Weights of a small mixture-of-experts language model, trained from scratch on English Wikipedia: a softmax router.
Below are experts of layer 11 (counted from 0) of a mixture-of-experts language model. Rows are named router (the router's row for the expert) and show model dimensions 0-127. Each number is 128 + 24 x the weight over its row's rms, rounded and kept within 0 to 255. Numbers have three digits each.
After each expert's rows: a language model's description of what the expert responds to; "comes before" lists some tokens at least twice as common just after its tokens as in all text. This comes from a sample of Wikipedia text that the model never trained on. Tokens count by the router's weight.

# expert 57
router:111135113124108204126094139132117047116117129142124110128119150100120119149141132121089167122122151166129146169148206131137112131070138123163125126129147115140120132141148139121095126115162146101144140156157109150157085158141125131129099114139143134114145121106128150089159129128104169093115154112119120146133135139089136126141122135101149129137150069137130089139151138113113192122125
Description: Line breaks in infoboxes. Newline tokens ending headings, infobox fields or list items, right before a dash-led field or a table row.
comes before: "-", "|", "\n", "The", "In", "=="

# expert 61
router:119122115101106212097120146107096064119114122136130106119141151095124123153144124103077159112111145172154139113137193104157129110138145138150135154148097117125150116120153145127090123133177140108152137168135103155127113168160117175120132123167134147121175124131111119118180128125132169133113122119129143136132130177104149144137128124119154107157135121147119085142137124122118147108115
Description: Dates and table cells. Day numbers and month names in birth and death dates, "(aged" and "(died", and pipes ending table rows, e.g. December 19, 1990.
comes before: "\n", " ", " (aged", ")", " –", " 2022"

# expert 44
router:093160138095128140103123180106095051120077150121119096124124129115114118152132115122080158121155115146147127143132168109118126113117141100167134142137110099134158163141130143137098110116174116117114147144150111136140109147153148146135132141162165138113151123095121139112165143128151136110127165133136118126136160129079134138159133130125145128154120086092156115124148115122105159111141
Description: LaTeX math and newlines. LaTeX math pieces like backslashes, mathbf{, _{, ^, braces, plus line breaks inside formulas and some articles.
comes before: "-", "|", "\\", "}", "_{", "("

# expert 19
router:146118109105111210117113169114095091137135126137120109141121145107103141144130094132096140158124144133142134148115234103130113138114172099126127159108108117148144151114128111117110119113159108121162141134117100184156089156126147254152152113157138150122128128145115151128139104117132178096121122122105125141155138169091125165131130149108151121127162119146126092147133117145107174109116
Description: Career action verbs. Main verbs after a subject in sports and career narratives, e.g. took, made, won, served, plus "On" before dates and pipes in tables.
comes before: " a", " the", " his", " 1", " 2", " an"

# expert 20
router:113156133118102200125118127130107082126120132134146090124130155111106107182156141119084144141139114155151161129143206128130099137110134114139119176150113096153126142143137168159115127134130106139120112153149130160127095156146154148091145118132155141114125128117116133118161114137140192122107144114128158141149136135098135158158130158111183102165124053129130098132159117116122163096131
Description: Periods ending sentences and domains. Sentence-final periods fused to word endings (s., ed., ing., ).) and dots inside website domains, like .gov. or .org.
comes before: "\n", " The", " In", " He", " It", " This"

# expert 39
router:096105115103131179145090192118122071142128140104125107128111146111107081138153130140099178142119128146164134113149184128125127160126145129160128146136133101127161127121141121148099143118178115091118105165131101160156112181140117245115105102151127156088116134105093109096133111134125136120129128127147144150106126169068148137143137149128197132133129101096126082128111123140127133125142
Description: Census percentages. Percentage pieces and function words in census demographic sentences, such as .4% of households, or were 65 years of age.
comes before: " |", " of", " were", " or", " 65", " who"

# expert 45
router:088119111124105171140121154156110038121105119153105127106115105088105117148156084131091150135110120128139158134147181132131092126123158105141083153155127107127111159152192157129119111139186126115161143176117128163132097125131136190109141107138155152105130095143113125112123079144127178119134156121120129144112109135086130136134136142117154130146139083102121105129134130120120163121148
Description: Decimals and location participles. Decimal fractions in densities, ratings and results, like 6.90/10, and participles after was or is, such as located, based, born.
comes before: " in", " |", " on", " to", " by", " at"

# expert 43
router:100141108094084156125126151148138068127108144126133120127128131113098107121147095124111143138139111124154155148110208127138079127115125094150102150181126105135146172130160134150094105121174144135155140176117112126132103149138154213110152096141150167106120133120135127100140086136146150072128149102135117161132128168076107129126135133109160124132140085108133086123121118120132136105136
Description: Location participles. Words giving a place's position, e.g. located, situated, based, lying, plus nearby "the" and building nouns in geography descriptions.
comes before: " in", " on", " by", " to", " at", " as"

# expert 58
router:113148123095111197084131166135117017112104137123103101119114124090129136151148120130111154162140113156136140120125139122129111126081142100139122161111155125123125147104141139123102101129163134150124135153136113144140098157131150178115161116112145149108132151138115135097144113127146157089112165148107144143126144111070128146164105132104149121183150075130133109137110102122131118111137
Description: Capital letters in codes. Single capitals and capital pairs inside codes and model numbers, such as aircraft registrations, ICAO and FAA identifiers, vehicle models, MSK.
comes before: " |", "T", "C", "D", "L", "E"

# expert 9
router:120143130113110221097088129099117026134103107131131119161157121110107126166156134124081130154136121105167176124126167147142091152117182106132125146126111150120141113132124149143115105147196110104122173126126086137181138165141129141105142128173168118113135125142111129125166096096105156094119104117149158158162124177068121133134135136134146115144147117153104140140159129102123132125103
Description: Dates and table fillers. Space or blank table cells after a pipe, day numbers opening dates like 1 December, and word-initial capital pieces such as Ne, Pe, Rec.
comes before: " |", " July", " December", " March", " November", " August"

# expert 34
router:106151118128122156074095173122102097114108123111132114140133146085120109174144131124071140126132116140159162126148227114131107143113170109139123145141147126127147141127137141145085136135156138125134140145129100173140097139132129251142157128143151138110155118115092123105161112126155196118147142132126118130151143160095148164155119156111146126155135116127139134145153123128143154097142
Description: Prepositions. Prepositions inside running prose, before the, a or his, such as in, of, at, after, during, despite, without.
comes before: " the", " a", " his", " their", " this", " its"

# expert 36
router:126150132121125192112118177140115075100119130127130100133115140104096088184157124105081142147122126157144167118167219122134103132111154097140124167148133100126141134140131139155107136154164128123116113136157118167123081144153143139117158146131169122098134150110130113122143120124109182101109134109142158148136142137106125154139116153093199128155144074124130118122158122124144166111126
Description: Sentence-final periods. Word endings carrying a final period at sentence end, e.g. release., year., wife., also date pieces like 16.08.1997.
comes before: "\n", " The", " He", " In", " It", " This"

# expert 38
router:114140131121109177121118155157120081135104129108137120121111136094115093155133118119093133141132131156161159126156230133128103145097153119149144175137125107129132148121139145130095132122178129108139130148138113166126082150140133195125151130146155144097153135136123125110148111134118206106120139106117133146123155162114127141150135130104179106156152100128141099133124142116116136091136
Description: Phrase-final words and periods. Final word of a sentence or list entry, often a role or occupation, such as mother., writer., singer, runner, Awards.
comes before: "\n", " The", " He", " In", " It", " She"

# expert 27
router:114151120156090168107103148140118088122110116123135079083117140095132087164166118131106153152120125173151168161139199123152095161104140106133124135152140111139146159122152138138093132094151145112140127167128113151156119121129111199124168115135136130102153105129129147108164114153123197090155134106116124133142127146100128142136152136123170103138162094122118113139154133116119137108123
Description: Roles and kinship nouns. Title, office and family-relation nouns that are usually followed by of, such as president, member, director, son, brother, editor.
comes before: " of", " and", " for", ".", "s,", ","

# expert 14
router:135132113114125182083115175109100088117133138119125087130122129098111123133133128124092159157141127128155131120111217113112106131092172102132152157142118103130131150095118129148115119092160106100146130172121091137158092161135113217138127110143147131118167147146114134101155102105133140078137126122106137151137145173108122135125142127095202107164135104126131100148123111122127150105120
Description: Biography copula openings. Copulas and role words opening biographies and list entries, such as was, is, became, appointed, or the comma after a person's name.
comes before: " a", " an", " born", " American", " also", " member"

# expert 46
router:128160123108121177125091136166104052120098146141128117123140128110130136146143134096090169105130131156151132140136247111124116116073160112126112144137145116157144134128165143138093121101161151127137166166138114159151116166154130125128116120141152127127147134112092126104134119137105194112132156132118139148122128158117139135131112126098147116124153104129129102134143135100122165122119
Description: Line breaks and list dashes. Line breaks and the dashes opening infobox lines, after section headings and table rows, as in Predecessor:, Term ended:.
comes before: "-", "|", "\n", "The", "In", "="

# expert 49
router:128142128118102186110124179172129071140126150139135113093143131084114120156156090126106148133113146143156160158135173100147103138102146107131147161141120100123122148117168158136099119127169148140118142143130103150134098156151140200122141122152139167104129140133107125113139112146136171091117151103119143133151138167101128126137138106124179124145149103130130080149103112111113140084132
Description: Educational institutions. Institution nouns and degree names in education histories, e.g. University, School, College, Academy, B.Sc., graduated from.
comes before: " in", " University", " of", " School", " and", " at"

# expert 59
router:127132103130099165120118166157121084139117124122136107109124149095093152139154104131113136148130127142153147156129183126141089136105147092145116169121111103115107154110177132135107146130183147128154150169123106154134095137139147206108159114158135161097126136127128129106138096130117186099092155124129131153128136168089134136142128132099164135145163091109136100149130123108127127073143
Description: Institution and venue nouns. Nouns naming institutions or venues after a name, like University, School, Center, Stadium, Museum, plus located, based, built.
comes before: " in", " on", " at", " of", " and", " to"

# expert 12
router:139116102100107179115144212135117057131102169157125139106138163114103107142145158126091142135155157165134144126135192140117092124121183119133116132126130152145113121144143127097099114078174126139129140154130092141149136163127157177088143115118176135118125089127105135127151114091148142126092116105099129130167174158082125118154108126110139114159158099141112127157144149138121146115131
Description: Units, citations, copulas. Measurement units, U.S. in court citations, ordinal suffixes, and was/is/had after It, e.g. 470 U.S. 532, km, 98th.
comes before: " |", " a", " district", " Places", ".1", " an"

# expert 48
router:145152124107109255099126176126107017118126150105113116107111135127130138141147121135117131177116109141159144141122150110146100132110142097143148158133167113124131106119141130157111127128173123135112131134164091146129102155120138152129167121128165170098123137121122105087150109101159186071130141116132145139143124137072112123162132120108139117163161091111120112141115115118113130111141
Description: Scoreboard letters and scores. Single capital letters and scores in sports result tables, especially W or L before a score, e.g. W 17–0, L 17–20, WVU.
comes before: " |", "|", "U", "V", "K", "L"

# expert 31
router:120150090117134159074091167133094072130108145131124098135106159110117113167145092116074153124127135136160150127135208125144113150105151086128102157140132117119154151134134145145085146127145139133131138166151102190150103158139141179117156121132138133130150117093114110092144124124141198103150109110131118135138146177103132160130138148103195117153145098122123136125135129122140172095102
Description: Clause connectives. Subordinating conjunctions and discourse openers starting clauses in narrative or quoted prose, e.g. because, when, if, although, After, However.
comes before: " the", " that", " he", " a", " it", " to"

# expert 60
router:127119098093134209115126165151141062141128137124131095143127129112121159161138117101105161123100141150158135169140201152147148150089120132142127166127132115135115120090127130137126145111183127101165121157151065170106091176147111208126133101156127151113137108144121161088158125110109175106108135093143138141128123136098125172138137118112206088130142086138109094152144101123096126083126
Description: Sports biography subjects. Pronouns he/she and surnames as subjects in athlete career text, plus sports table headers, e.g. In 2015 he was, Nominated, Votes.
comes before: " was", " |", " played", " won", " had", " received"

# expert 47
router:130145122117097171108110149139117048116137135123124132129134135072131100120133134110135131123135092116110156137126161131124111150133134141151102179137143140149103133123164131151137113098149106106111158181145100169119127171136119197118146076117159179094103161095124141113164132145146137075152130080111120154108160130111137159149107115095152116146148058116102121126115116106123156154125
Description: Mid-word name fragments. Short pieces inside proper names, often place and football club names, such as Cow-den-beath, Sph-in-x, Part-ick, Seven-o-aks.
comes before: " |", "ton", "er,", "ay", "ley", "ers"

# expert 53
router:121127113132124172147119144142151123128120124114124118126157137093085097165136084115071167115145112145159156156134107131117097112093126118129119159166143108139138145132131137155098114113163127124124134144143087126119076178156117158133126111158159170119143157128121141113171113135098148120139154115140128148154166171129116101154118131083172129157153102122112116147142117120115168095113
Description: Paragraph breaks and Indian politics. Line breaks ending a paragraph after a full stop, plus Indian political terms like BJP, INC, Tamil, Telugu, Singh.
comes before: "\n", "The", " film", "In", " Born:", " Best"

# expert 25
router:092139101127106187082109154119113096115110125115130105135130137086112124160146131126075145157130130152140157124129211128127111140119160112142142148143142107132167153100143152154103126109149132112125132154150094136145091153131151255132135113156127154116124140096107122098152109105141196119156112124105120156141128129092139156138131138099163136144138091128121108143154108126119154086103
Description: Linking prepositions. Prepositions joining noun phrases, mostly "of", also in, for, by, from, among and against, e.g. member of, Coach of, goal by.
comes before: " the", " a", " his", " its", " their", " her"

# expert 35
router:116141148118094164120086130134076088153117140154124106102130160093112103138146091154074174107134114130170160124129219099126108158109145102158146164114140114138162146136139150160090134136168101132128144169148089184126121149143146206121136130123125140124129137115082127133143108126127190129160116129134159135154136181079134154138127145096165131144151092124136132159151122108118164096128
Description: Verbs and prepositions in plots. Verbs and prepositions inside plot summaries and quoted speech, like looks, looking, is in trouble, refuses to.
comes before: " the", " to", " a", " that", " not", " his"

# expert 26
router:099137113123114156074102157128100089119112144120120103133126148070128121167137117122093160140138126129154143123144226110129114131108160097150149161126144104145157154133129139132094125123141118131148131158137083176139088159143137244135154110140144135116145121107107122112158125112153210105164120113107123143152138151106155159140124134101167127152136090119125097132129125107134171097093
Description: Prepositions and conjunctions. Prepositions and clause-linking words in narrative prose, such as of, for, by, due to, after, when, despite, However.
comes before: " the", " a", " his", " her", " that", " he"

# expert 50
router:117170119094108193124110132135103051106097141130128102112143160107132132150138144083084155138139124161155131173133224115122097134070136100145107137137141119147113168134134134141090116133162143104136159175145115138152110148139141131117132106147158154131139140105114136111142135135133171098126131110102154139136131152101135127132113119114159117114153072127148096108129138088135188139138
Description: Line starts in infoboxes. Line breaks and list dashes starting new lines in infobox fields and lists, such as - Location:, - Address:, - Producer:, ==.
comes before: "-", "The", "|", "In", "=", "=="